Weights of a small mixture-of-experts language model, trained from scratch on English Wikipedia.
Training: a variant of Muon for the experts, 440M tokens, 3354 steps.
Below are experts of layer 4 (counted from 0) of a mixture-of-experts language model. Rows are named router (the router's row for the expert), gate (a neuron's input weights, with its number), up (a neuron's input weights, with its number) and show model dimensions 0-95. Each number is 500 + 25 x the weight over its row's rms, rounded and kept within 0 to 999. Numbers have three digits each.
After each expert's rows: "mostly gets" lists some tokens that are sent to it at least half of the time; "gets" lists some tokens that make up at least twice as much of what it gets as of all text. This comes from a sample of Wikipedia text that the model never trained on. Tokens count by the router's weight.

# expert 24
router:480467514492487509520528512458487512482529536459496491512475519494519542519490481531469480479472521543491531466509482477507485523526476501501484528505518492490485486495510513524521484550513476469465466464526513470464516540482469499504459482487484546543534479508528504472513514538453466446
gate0:503480489488492526513521499522488528486515515490481538484498458492549517476528516510511490513480468530483523511535538504526477545531563520454485518514481490531516503491507493483534495468557510509500478499505516469549491540520475476479460458558514519502484543495491473501479507542464510498
up0:520545483473479502473533542473508517489523466544452474512480541457524524534534524514486528501438474511520480493510454476500459522531500524470525522452498490463485492486474483496495501486511478498485548529512475508500477542488487492499533530514501461461491498478496526473477520488500514505
gate1:522492468526488522518491531474443509513514502512471471460504522521503531550495495497509499498487485499531551500527481514516537528515465507496484523465484531488486542558506511473518513549484475503467433469527489524472503495483488475471511474500539519472480503545496523513534497477500519461
up1:483466502529465427467522512474529483491521487518527489495477502482476482489465534516469523511501504482564499491521493511462500478567500466483503484468504493523497510509478516489493487564503467502500506492508512570452522498522509532524459512458495507490474473509487481496529476500502514526
gate2:493508522489504510523521468524518480489548523499509471532520519510512473488495509475479484469503488501486479482474545474500497500482546486536482523490549502533472493507501557495508511541453521456497521494496484477527516512522522471479511501489539530509485490516496483473501410484436479465
up2:515492532513481500471495450446532480503485530513500536489521438486497542493530493543483495483479478512442548515511497524517496506467499525530486486504473492500474474488499478485524507462516535491500470482503482511527477473510492500462490487488470495446524516516554494496531491528524521562
gate3:492492501515503507526515528456513501485523472488533508472481527474513475532495516494513488472452500496513487498507489497529480521528517441503532521459487518484449470480530482450512510516506472512518474451505492572477514529470495474506521526568506508506480514500538477448531522501483507479
up3:499471509505525459490486466511510503530485556475493528510479513520514498469526507529520555490460490477481491530536505468508519491523501457487518470535493517497517497493543491528465480493473430480465484545501529509506474530497502525477542525513522513505504480458452554488484513519505498526
gate4:511513525515531514517509505509493504456510476520496476521523486492539552498519470462544463477544452517470506463492523524463491531484456489467497517523509509457493545447507458526538529539488508507458489468526513508485493494475468490490485487513502473532488501506508518492512490498469488444
up4:479515518509545467454480497488498536509477516510487466479506527451493460489498500524488492472451527524498511563479500536539511502513508524496502480494532474500539494536511483520495532508516541502529466470499504541503466463524498496512488465485487490475455456443487521472499490455499519518
gate5:484530513497507487470472507540529468482549458447511516532514475525512525520520533539517533474545489490529474486496463523486489518516460489495492481526488493503532470449528541468543491491539522508502474463479508505497522514509480506487490518508480535530509521463505519490551513505452480490
up5:460547543495513517507464532508491494474484512504496470518477496448529555509502510501515504494494497487489491454531519564451456538536486514530532501517521513547500483487535560490512523458495504513502493496496463494508528465518541484520493476528475488496539511506521486470465509504503494493
gate6:455494483465503494473483444484495503488497572449470547505504512483489490504504542516512505497495483527483487465475510442507518490456476516523476520509487483510505521485508519518523500527479483490498477489547465480514519519521520478454507477505494496557527473506463522504481540490482500440
up6:497554492473497529491515544509486472466541445499462483495510522507512523508462532543497489477523497481464478494516472505486517540514508533496542503501539492469492542482475509452468491463533495509503459476485513480494522450512504510482491507531491541504453513511477454502498445503488502506
gate7:469484528500507472512526521456484509450501511475533551540519539532466513487461513506482500488494501474550523540487492466521529493528455487531493518444495497534542509454485514505483497516471524483514503486501483504475519509469495465422509506518535523502489494520514492489522524509506479483
up7:488502545494553550475509514535517504473473492532468438489457481491529501531519496466515490473448527484474501468481476507527549507502499501493482506515513534478485497490507485511477505472522506454465467494509535505550503522516549508541519485477514532475501500478465519481507516512517466475
gate8:497450456517476460485471465510516545529462486527470509523534504499540512474542520486462483496491498511512502518522541513547473440510461488530524553506506518541500502489497507502532531534483476484504469514503500503515523484476453523504492487481522478502475503540512479527527501523520483538
up8:484493515502553485489464508453515546501530516484472479471487519464489556486507522489529504511476497513445519494484481496538477482437523546473493506510475518505489496460480502491513500471517582475503490509509504456513459521531490497502501501535473508497486487467498513508462486510486462470
gate9:524529532559498463483488486532541509503526513494534483492510489480526522511497549501519499488510532499521520543495480467505500507490490512540478472493501517510523440490529519468522506518531508481485447453505507447517500549476486473524484489533493479469522497485543551500528468474501507526
up9:476500498482527485472463539494493484521490530493474518483516449458497500516521519522530505509539482481503500500481520493482496536519474487501521464463503479525484494484485475519509467521436494542487501499486503541535514501481477476477485528529485536547487471509469473427540515453487491469
mostly gets: " at", " in", " from", " during", " into", " between"
gets: " in", " of", " to", " at", " from", " on"

# expert 15
router:491474492502473526514543519457517514459537505493477471512456514482545540541481485543466471481484542518487509457536488480512508530524470475467493541520508453479480479492513510509512477497513449479471468503516508501486524530480477492495470487490470533527513463541522506493520523534492482479
gate0:527451526522473463478483502485508490446550518519488442515503459494526504478502497525475539472497519516453501459529511490474485464508500486477486535557470506516483470476522484524471509477520490483552476506506479512513514493522528511509488502490459506509514498501498539503443477523533486462
up0:474495483502556499486481483517507501495468539522508508498470524487526528527472505522485521501476563510533523517495461504533526517498484517496536466532521527519531463505456521508470526460467532506453499526482517478545538496497474478481478508503511514456534521503483489523512496431505483522
gate1:531518496494484529519524528460529506478531541552486451542498502458533515495493497512458509482522460490490491521523508504475507469533522489512518522467450473461496522467548501513526502512497478482529451538465480491491505473479485494497469506501514531469484452512459500500481521523496473471
up1:477514494503535485462453459498477461497493489477506501518500509538516517520482462531494511523488468528529493500498465517520502531460506564556489482499510518516514506491455522473489545507479495519530493470491483484520486525477491521471489536500498516544475519429528490517539490489461538500
gate2:504464508531517552494506509478509502515506502467514459509489515454527533509501507500510492527550523477542506489530508504482582474493476505493462536481473479506513503473497521483498460493527477516481472500489503591470502518487464478501491489504501515554497506542505472493529523504520500532
up2:507509537517504513498496490503491476549478480532500538535516488439475456484513464459533464536512480532478512512492512496491470493514483508503505554472476528455499490498534507451491523539511539487488546482527484466509503481494519476518473510514524512497506472513485525461521474463459528465
gate3:462509512518476499524535512465547472428496510493543482499468482527530515497476503549507512515491534537483534476506486499491504541529509563479509536537493513505504488488554509491485507472518490492488475520523479541531503509458516518459484502506493536506527484475527454508513492508506541486
up3:513506533509492496500503515464495405455489447488513467468473496504504491531493495476499505517527545504488540496509522476505476535518498513522493492507488478458509520506513474493521494482538474482479451508493494535433476477471480487502559476517510474539508496486528475508526482473509520513
gate4:523476476484460510544533505510494471494483479460501463537516492485517499574489535493455465459534504529518522487528542530517536507530508495488520489474512442441491514509524478474498496476502505487512510511485524513535497518481471487488501538513481517502509523519502456499527524499446502526
up4:503498497522486511530507480560507514479510474485501483516473492511502522534467491507472480494532483537457503441549493508499511512519457561462498469496527482513500481480509523477523506520529521473492484473461507484516526481532488484470492552493484544522464502486476428493514469473483492506
gate5:510527481511499534518509534470529483499503459501432522528469501509522456481490533521503496426490559475497510472526481484489473536482531513520517488512490500487473511510557477451515504495499502493488466485557499486505493508491486491523466484516510510494507484542544523453495509512541501510
up5:470468509501514530489474565463454523503480523519473524507482513467492494476498493507478494528527482492508492530505536548492455444466488503470529503496484537496467491485512509528489496544514526501541558539510548512451492493542485501510522510483507511521489517509458463495466504500494481491
gate6:517462525507495477467508539462563515478485483501470523518481507506550522506477494547523506447512491483515535478437483497478485493482479532485489514505499484498524521449510503500537512516517487469509497510489479559478508521471510485476458513522463471492545498485518542479463518493507513529
up6:520510507519517519506512519464479464503494508532518483489521510475477518544569468531454468488504472492532509481466526492458458506488513495490475542518463520479494497531528495541535493487478514473462528507487433526490520485475520510492474487528491477525516452532485489529521497514536484509
gate7:533461505487511500488543514450480513465487491493558528561497530487477494468494519532502487497510483540463517486488490460507517478482523491516552512465523510482509473529482519460494508513539517504462493484511483526499486561499466527517521486498474468511477470527483498476567500498523497505
up7:515499468474511552460541516463492470488537479517529517513495541514526527547477498497509468462496515512475464540511502484511532526497497494485562495497554475489526508498447487494508486477512491498527503535517536513542496498529492509496504508552505538501480540491444465492513480513522504508
gate8:497478526468482566489462491468519488533503496491451454494482470497531491476502500467509490440460540493468510465521500525527472519527552485502463512491487505477518535529483482507552510490512479481465494517482462507508502509492518528493513516501509516500511481521501492519481499567543499537
up8:511497532488496545478544514478496489517488517547525501533486502475479496500494520530469474487533530465470465458504528487524519472513501511466462527529448534471469510499535481479527503529530494484459519527515521546526492502510512519478499535439514494497514463504529522514495521542508490539
gate9:516520513499499485534485487477550508491540497499507513528473490484506543497480521459548510523541531509522520495518481505468520493527463471484492512465517506492563469478474540493475463463519501556519501497501511477509533562523477515485544475528507530498490511494514550498480511466529493482
up9:517473540476504549491476508513485451449544535550505503525470501480474480536512530528532471462520497461508555534529523511520526495484497484499489472507497512523497523537527496478481479523499501559503493481478475515516508508464486468511491498526482466506545553483480480501495527480494511501
mostly gets: " same", " these", " this", " These", " JPL", " previous"
gets: " the", "th", "0", " United", "6", " first"

# expert 1
router:483487530515453497540524500463493529476513512463493472513496530474529535518479464538477490469457519515477519490532483482515500506517485481461499515538516476480474484521494535520534489518501451490483493475520520468455548511485449504535484478484494531551509486512533510481495501537458469498
gate0:533562488517472475564513505468509541468498474454508476485467518463479518458527489521497512523477528508526508495510468478520506477528506536503504489511510475481516514492510478559534460505487490487465531494506495496527511505481450501512526519485513514547500499523537518546493449496509471491
up0:509512543523518502466496495481477493502539555536511532520548495518489510463491541463535460469527460506475529531468497533489497528529528484481462495509521517520507494495474514500491528484541489467505467488487529468508495472516565483517498511484474502459519516466465496505504520546470508503
gate1:497489493479469459518487532502486505491458463467465512485480511508564511511475486547511533512461493484477550520501504497503485482496504482487499515521490514487479476476508522490552518566483451529494517475485500530457499497505477478544475496478494493495538514532529545492436491520485525509
up1:534477489493501439517476513495504504476509493519495544465504494477532530514481484505499499497486561482501541505488527507510489468472491494504529512510478533524513486501499494499509459528516476538526497502531513488460519489485464480546426493520500484457526526561527536487437507521503521506
gate2:555474552481451479509519486502540528509519488450507475491520500490523534499486462519531537474512510524510499519500542494543516471501501479490456491512482493512509492512468521499536512483523441478475472478502486451521508512512495514492518481506511515473544481503476569531517477483481536522
up2:518533510468480505552499460570485524523532531490487495483537515500478497493472533503507498497537468499517494495500495539526491508520508528516500494482517505481519485488452525520518510522518489507519484486498457453497521527456477564505517497530463484518487512446462498500514529513502484432
gate3:484529502485462463508516505485457523486509540420469491422510526510477534516501489538534485492473514500490491517489480492509447477529511474508524507537511465506468509488496498531533492473503476512476495474516499490481519511471487546522530493503485485539551470487498489518485481515461467492
up3:517494521519545538520477489512511471481525471535488532554502529488498462487514517480499512505520491500555535513505564480529545509478465490482491531478485533553524467497535529480480460527491511466507504472484480474531482506536508470498492495503522476517489481496493511492509534490558535483
gate4:490479506512485517485525475480474453479516489535505456518489507500489511529491493505532466478528515454472517474520514532452487500498527459509492501517530508529496514497534464497517504488521512490482531513466489453496534470507444511498458437493494467491500469474505501456455481501472561520
up4:498515471523516486475491502503490510519503515484535507520526541495470532515484529514485508493493523447452485548499466522485497523473457540478492545496465481530521516520506480489497488498460529486526470515473518479532509449507539533482487521446524466494475494536509476503474509562483518465
gate5:512518529458473454524541506471503504539543499530497501513494541455505463496494505557477498498494515525511522513491535487488507520506488539483522482542516558499512514519505495532518445537488517542481507498515523487481481530516492505504490516491473500548495522463532481436470488532480495515
up5:497477521475526524487556531500512519531497541511469483482512461524483457482509534429470492518518485489540511502491522509497538516510479506494489506493512505504478512486545489535497528489532486476504461480517447512445522511490475449458498493504535502479454462486491499491535503458519493511
gate6:475468513496504474487472550455521509557496468467472541528482519493532512525544514518503512527473505474498543528500456458461477509494491507459481511513508473537485522508454439505483465484519448498513514519494510494524521490504505526507462540489507508523516538496500528488521503500467485510
up6:506517494507536490508514501502527505507471558499474535535445512447510549482496501467501494506483487522462537537542484541489535502498498524506455502484510493465487514480493460534509519482511488509486514485502525528549484503470501507470484531525500511547469500475567515493456469518486499521
gate7:519522474499512498508487556512532540484563499453516453512555498532490521556512469496533534504502496516501520534492508477513500492541497477467464477520496444496506501496451494495532485489490507513479471489480452471520485480505487489482504536454493464517533500530499516537489494496500471492
up7:509466511491545502510468459491493493497533514543551527470428504543539507516414543500487502532501496505497534498484547510503516522486519501526473503505530470526485511485491520505495524538479507527512502491472475499507475555506517503520495487496519471480495482524498533466455504500513503488
gate8:515502532513472527484500521491521559505492523506488477489494479518519485449482461523563492548507528498468519450493491514486483485501514499509523475541509471504553468501502526471540510500468472536507447502514493443482530481458498501466511513494521466508514485473524485478490507520526479532
up8:493485518522502469508471510535481478493489531521501483518484462545492522512528525509451491470502483484472514478521577493532520509462482541490502515499529521547477492469541504506486540486488505461509491465531531481530482431497534481516452520504498519522523508507527483502461493526489493484
gate9:489516507513524534516546528473495482526503510468482500510543528483459467498505448518480520499439482510510461470493466504493486524483507514479520538509501505477520520496451503467517466491457511468476515494487550478467522474476524500514513564509495494517504492468549505508492469532541471518
up9:471478476527497478507535481501519514493558503476505501481434504584465522515486535506500506449496509466512461467473481484536506494459500489514532522473485453516488527505513484506507498495494519515510459487475471518518496459500531493513496475476525533546474479537522489503480526501520517517
mostly gets: " five", " six", " three", " four", " seven", " Two"
gets: "0", "2", "3", "5", "4", "1"

# expert 5
router:491462542493465519529504509458489510484534529484458516539487493486528520520473475540441497498477517538478520472516496467525506510511478482495480524535514472491493470544499516541534466519510477482473490488506521465484510526499467494545468464480470524515550482527515501490518506518459477469
gate0:532511463503468477522549474494521522518471544498501525512543549515493494512492485508500522523502484526548508443542506516511485510473503481512469507512488510444475472522544495498494432503521466555531477519511515514477542473485496479492493474507487497497535522500516494509509557516519512505
up0:524463497541498485490484520531498490504494481556496503525516493516496521503522475505449540522469483495510438457529501482510506548485484486485458483480467525480496511482485485480526507511475488498520465535467530509493523534470528454508491474504474478529458505519496516432475514544505480526
gate1:476487491504459494518480542549490488489560519492501539524481524473501514490497469542494493488495476508485503505510525510477501508512501549505539517548480469506480526516545534532491534504494555523487507520509499470468512517543489478532459506549515496512475529531494515513486519577493497496
up1:488511488495461501482503498508513512509506534453504506501463490535518469502476493522495485488502541480496499475461450491493517484491542554490524499446481518503441508491487531487481494515423527555492504492506517527480477475460502490533500523496522525491515528445485502529506508529455477474
gate2:494484497489486512517467457491506545523504514480469532531520518500515500551527516527424500456485482508525515523528512454488486490532459504476539536483513464509518521530513458519509474472547494483536552525507539496506481482506529484509514512516463513525527501528471495485509503505478524473
up2:514531569481562529487500490485501499519504501464509498492487465514518438523514497487497475519498475540519528520504498511481505474516465489463506493499492475509509496515528522495453516466525485570506489492493539484513495492487429525519502522476503547514458509489469507486549516477498469500
gate3:496503538526470522522513442443493468488499513473494500520493531511510491500528531513493517545482486519506513486560509480473450523481508475486498454474480511507488472520449494479526516474434469474529498495499499505513523482502507482491507476539463476502511483511497495468466511496425513488
up3:463538525483507555498535481521464487512493505496476444495496535511454508478457522482520468509489491536497485466535489494470517539502509467493468484496511506545503495481524434481471511502482506490537534490531511473465512525529555515499548487517476488491512487517466489518526535506486512510
gate4:506478544501485427526486526481465470482486495543464523498503444506515503532494488511491503528490503495492488517512511524518510482465487503460491467489489523483487451542472510539482493540507459485508481452503521489489527489491450502458506510461538510484485474502493516542514525484447517476
up4:486521437518509511490521486485515521566499504469512485490505510515488519485448499469517494480499507483496520481545516459478478496485477505508554467485547486459501523449538489517506460511504522508499506552525458538489468487484522476525489525502508497492483476561522470502519501530527502529
gate5:441444479475480459504476484509466510512511454480525475528522479468516492511519466509463499486493494514525558495490486458518485512485510495484496515513531496538541456486503472486467513530481516486479518526529511511514521474546479513463486485519486525486557443470498508496495502494456491505
up5:527522484506509530495504501485487506451472465484556499506506465518501520544466541484542506448451498508482494507499500531479514468530503480531509496510496525544497521500505477492567486475476494509478483476473529477470541487450482510513547511478484477488475444488521528499476489491526503483
gate6:478462535493488574543483515491506496516562537470442539496502500474524521518478528518470525517552540488504511479485534489471519495499487451465505532513508514505495457492483486462524499505504501518507517511513515492533516478545457509480491533497525519493528486459496499494477477494530489491
up6:503438486471514513505520492449489521500496503494471479478523489517509477475492493510503490494503421538495537510509521470502467497474470539512488555481539504511496515484534515494527462468501471521526552503486491442490505504502552505499455504524458521484500480548487478474517477493503510519
gate7:499476512486466482470543492469498512516508535461531498521485472550517488529539537488485529498475489501455482478516510460520488484522495494524531538528532480496458492490489470509554461514530461536428503551529510482496500477478494522515492492476494481493525501497497495477517475527467478486
up7:496523505483493518501529544468550497525499527486453541511494486489503471520476488478482494513519474485491530481513479488545521475505473507496508500516491449432528550511514526520530481498500482483464512557500495499495495472535519487521518480540533457528444442491491521479505502505501531504
gate8:490469484470462454508533550501513538491479486487514508510523476505501492482497514549453488519529509476455514546520529465519479455467515477498471519492534497473523505547475536548479520490504483474508494483528540482478524494557497509487462500519508506495529477493523478470537508507484482524
up8:501489520470465520551504531495509493509508480510476503538486479497488504492460510514458474514518491495473499515493496468463525493551520469533446479432505483477485500499449496543519515486475486474490496535481489471515499557546503521504470519546530470473505467519480505484499477538489469501
gate9:510476553479437484525508518507449461506517474462517488522504461525518466523483480523473531516501496522512512436558528473495524496540484519544506542507509474503446496495476497511505491466485494508485504486479511482459516486520453492476478476497477498484530483485495473482483499532529518503
up9:500533534495497489492494512500474483512477507501506492528462512558490475516518481505514523520461497442446508452524514470523522487508517472513516533507539535491509524509525443492471518513536512523462527475507527510525511528477502484537557484497477466474521469480458465498476527483495516473
mostly gets: " /", " |", " —;", " =", " ft", "',"
gets: " |", ":", ";", " and", ",", " /"

# expert 6
router:454497478483449506500517500462501500505529514466497474528488508473526522512482460525471480458477540520454521481535485488516515530532483490491497516531522462488487487544538512521497479517494494498449493470513544465456544536475491481517476496485478534529531487515530511499486521517472478461
gate0:424475466498473516505535530505494536530477509459518474518526516551513532508511503473446474498475507504459500485518461497507506475538532509507529482537543502495544492512500442475512498490512485509523490508526511509497516482473474468485532519501509500508507458536491499498498483563493484532
up0:496520492528507506465528515484510505439515495542491446517515464499482466524497462468542488535477512482490468483475481511533524479524525492516532468501479502480503448489494537475553531505463484511517468478490513470466554522533494467532474519469501493454495482494533523499491498518496497493
gate1:481526513497460496527537542490478491484501539536462535516479514497495521490505479532484507494482477557533491508507525537530494504503500501549534487513524429495519482555536477525481476484546515460511509513516499497490497522516515488480492527513552479479516535502504529549511485528504462514
up1:450476454482500514512513454542497468478479463486479506498495526491466519470516508488486534512514468476519511470486500519534510500536455503533520524513536463438508505554510488533481523490496514455533494523516512462501532532547501536521510524526533493491499493528512468468479503510516479506
gate2:453430522479523505503470492513503515513521506484544536526506528492489494490506514537444487531497463507479539470528514446491513516456498528487493522489475534465505495459503540493534480459492498492529484510541483505526521513508504499513534514539563506519494466487541514483502516492499477497
up2:489516512491525531514553494469497540462477518493506504519503506508519559511519485476508505479529495529523479519508496464516553509487485499517516516516463463483454454532504528487459531500470521493515539504511522528481542488511511525433516466512543516465472496470548489478505493488507508472
gate3:497490495504484467525508508476505501511450529508526478467474547487499512514488474495498537495504506437507527526541494498562524446505494519521511515486485446466447530501501525501471482495459529492494500501537479522514497459502451505491463566504504525521500504497510515463506519535514495487
up3:492464491479513516487478464545528527533522495485502505486453477505497457476468481476483470502484508481489511499471532479480513497499561501467532511499568498511503458483454475514534459502503533498467528490532473491474517510474476491508523531503513488505528498571520475519463482531503520495
gate4:485532504481499441530489547517506548552448508441504503507515558486476503534482497467472474506501503503499484489474501481535518475544508501473489468499519471498509498492512519481540489480524499510514468488523520501486492474499499513453466464463522485490551507498495544502540488473532525493
up4:507464486518478524475550524444479478471502488524440510510538497507504523445539544497474503531529447499508507506516482439483535489523543474466541490495487494510478504492521493523482536556480486493493532504525508486506502522528495476479504496527518478502479498527487495500464468505477518506
gate5:466493496491494448535501463496502501511508553512478544510528508479515484488532489518511497502500520501514532502535503473541529481497490503566506514492541528492505517529496475539523442505486501497517477492482493511490534493483515493524560506529509476507518481459486518486422501543477543477
up5:526515487505511503505548541476498496525500482436489516541513495506470503504502501540500480475498484519478530533540475474488488512503513487473512539539467486493537509537460491472505492532532440490478543454520516521526515464517511510476471520519534477528523547535480498484489488464518522515
gate6:498528516499491487456458505469526525492533514513533502493518521546515523489566510523532494512502514504454484492533492522503495518498494503474524506478490466501522483454496521469496492543476497493466505513560523479518510516543512520471526483508525531462535488551507477502532493550448486474
up6:529450526525500528485517516515535548523476496531449551506474518539476495487451514494454516484520536482553501540466486515529469520509508460537472499505479503510452508485492468502482487487523501483494506494482512497498507487500483474483491482481481514526502522493455522488482521457549517543
gate7:509476484508459510532501511526546517479487547521521540521518478515533509477524486526477481510540514503505471528470478446473454484492487507474480583520484466483495445499476491476514500516497497519492521475508485503505524510479486458474522484509491546463464529490522506482483503515524473463
up7:529490501498518540519523488467468492469523456493455486561496513465492477471505495495523518516487480523479525432498519507460533472487538520503477472490501525536515514451489489502541515493513527494514501514557482485474458530528517487531479521503521495521504479478458534492467501476470476503
gate8:506499477491499495538498469508520528523490521500487493498504515556467542505513503487537504506461480451492462500544461488536521522497526484501504525503498499503467497509545529585443528505501506478474485475494555457531493495454501503512491480526455488480509509517501511490533502497469480482
up8:494512461528503485519490502530536517507463520515511492477473533507485515508499506493498543493516516481481499494481464475504535496469466530556517521500474460533421518505521535543457548502528473513504482515509533468474540507485482536491479491489462495498524496492459540466485519502469521488
gate9:451525494464472529533528521478517490448526507466473521488539515489496492489550530532491485472509498552509491529507445476528510497506515523505464497466505518510437472498513479503486494528474482537544551520505480516501497534523501505498534449530493487502535531496516498490518488526477500500
up9:518446460522538474459433523508514527512526489476517504492482534465482478478491460490550514495503465460525541507515463462491495515503502482493512527497515498504534504495463491493466500530498457482432528495500527520522515491474513509498520469522461486519528484470490489488501491456492496471
mostly gets: " she", " He", " he", "inson", "He", "ington"
gets: " he", " He", "a", "i", "an", "o"

# expert 29
router:470468503510492495525493518490493532467515520475493482535482522465554547541492497553482496484487512519505541459493478459528495506536487456477481528519503472488507463498492534534511504524463460469483481473507497468469537502487494493532472491476479546524538474509505534482493509525491463467
gate0:507492519535468499521468476504469514459491509541479522539458569463547488522496490505481474521467499492545517492489514539484514487537477496454449519472503485469505517480453522487508507526469484523500479529467524473483517522524537492499470522499513492493505479474485536482461519518481474496
up0:507468467475490458441502506468455524508473526500529483521512525534499502511508513522453484509510495498532507500529524541501480493527524478471518517477462529477495527518491515513502515514459486537545467498509521528513505491532472513545478480485507505490529502507548533513443477569511509500
gate1:481469514512524454546527471501513508477473501514476446548485528495584523539527522537491507487505526539506495470491481518489476494510496500496507520476525457525496486514524484504493522539454476449494521511460480493444508519499498453468512542482495485520500495486499510491499520524499484490
up1:469467481546484490501490508529508522449506451497529517496505493516522492472488528509512490505517482540491568496487524469492467505486476484501539487482468488477572479492510504503536496556490509477533464505473509492523536527478503554490511522522555458505513492530521490486510506519513514470
gate2:507477481503523464527461495520505474482539493505527507509509528486518494499480496511501481502533537470491486468505514511526527446515531509480502521507517484494548453515504494538488586531431479478482501489492485472515569504489500493509490482503540478532521492461517539460495508494518493502
up2:517505524503463523491488459486480487482490558554478510501452462519524485478503502488529490510452511462472495526482529492495493472552508525506511497494445504501507526476488483506503487480516490462488479500535467455498481516513473476502492494479442474461480506502546488562506512492497534534
gate3:458516527530494471504487522516502512493501505536479503484470486456532536484489526533506495486524503527493486495519459479477505477496537466513472536501519485531528552502455486532503518483498476494474532489549479496502551480499558519518484494505466565525465468491514462480472471516477486487
up3:544486475515543477476476487461496511498519529491497547467492510501469425535477507482511485432548495486473485512507534473514519475467508542481523488490527483455510500520543507485483489493558526480490512546482474485497516472512504535495518501482507501478506517488547499508503495513523510534
gate4:468467544510505432456477551502480514489468538460466462495472513511482523533494526455542459514486482464516536480519495510485527469518512504503492494512517490533502470522528489515485508524449500477559474508477509472481511472492476489514521462485480482522509452492491494487492481498493496481
up4:484434527517520471492527558526517476527518540545474482535521502491564526513531525550513523521538551509497511485488501483502508502481491526467523498485504523499490461502493489506514501522467513514521467508453500515506492540541494510500536492511509507479546500440486487485516516494486473488
gate5:489469532528482492535535520549466502477474517464450508554469500513504486471526497513498478474537515488519521482461499471483480504516503525554508499493536430487507503496467527496527533512512482509469505508546498516501482490486488482536516496507539540543536454469494491477478492494514489491
up5:492497541447512509482528507495507526478489523515500479534541520535493481486531494529480486507468453487520502483476471516486529443496474487470538470518511543511491501490477471490500450528515541529512509468521513499536511565523461460489508488483467504471490447517509487517531493519491531500
gate6:523532498514500530489434502478489519500493487524508512503491558483520501476510494502496538485470476467498501492498498495551521493528510472499579563505489488467507468481498517531539552525456483483460520489449477488510464489482498518494516513444488503503523484491509521497474478516505468492
up6:519516498501525507538505480536497509474486498541511500491483473517519508498524518529479480502505542498500499453484497515458462535469518508483499497560546527483519553500492496449543501544435473490515499497525528502499495464501512475481507513520481481519502500460451501436496505494463515529
gate7:542505513500482505523500515496521507511482509489524487554493530519538528532503491530513463513491545503467529510509526503493485527499500546511522552520524497482458522507461462447492509539505496460485500468467471506524504497462518505514479499492479479495545506472548527486479444509542514455
up7:489562514511482502457481482484493511524519484431515502475532480500476486436512502505522484494514467525477500499531513520498505511503475512493492507515531493482540516467519485491503527514516483512468490510496547488528480518535466447466467455528470504493471510556542494481469532527526508524
gate8:494535507485472461510510517510527522453517531532552489535515502498530497535498498511501525473481475534492485518491523514523524466509466505480501493454510471517467520497508515486448497516451478479523469491461473443523536491471493474478459496507527542515518502488468503455525509496475449494
up8:472485501520512519459501524514508486501518479529496495506493473528520516527488477504479540492508502511449494497466539502477471513523501475470495473514480505570514467528475479460511505490496497474492502510485523479460550469551560510491491496482474525506524487551450507510467460520458463500
gate9:454482491485522498468508531476494485500530489490467498536489496472562536495539542567502489518486518485513496476438485492509534501500480468474510552509493513445490531484504503511485492538456487476491462509521472493538500529506496500488502524489471532511519483482512537485479508531552488492
up9:477513528477517519490501494476457469511489523476511532506463492483520498479489514526516513535509509475520517442422538500491515511553475460512538525533461505498470495527492517504492518501475493504536452478488503501490484457468482505512498516461468563485531501507507511501505490447513509470
mostly gets: " de", "-d", " MPC", "adelphia", "-in", "-L"
gets: "-", " de", " V", "e", "5", "o"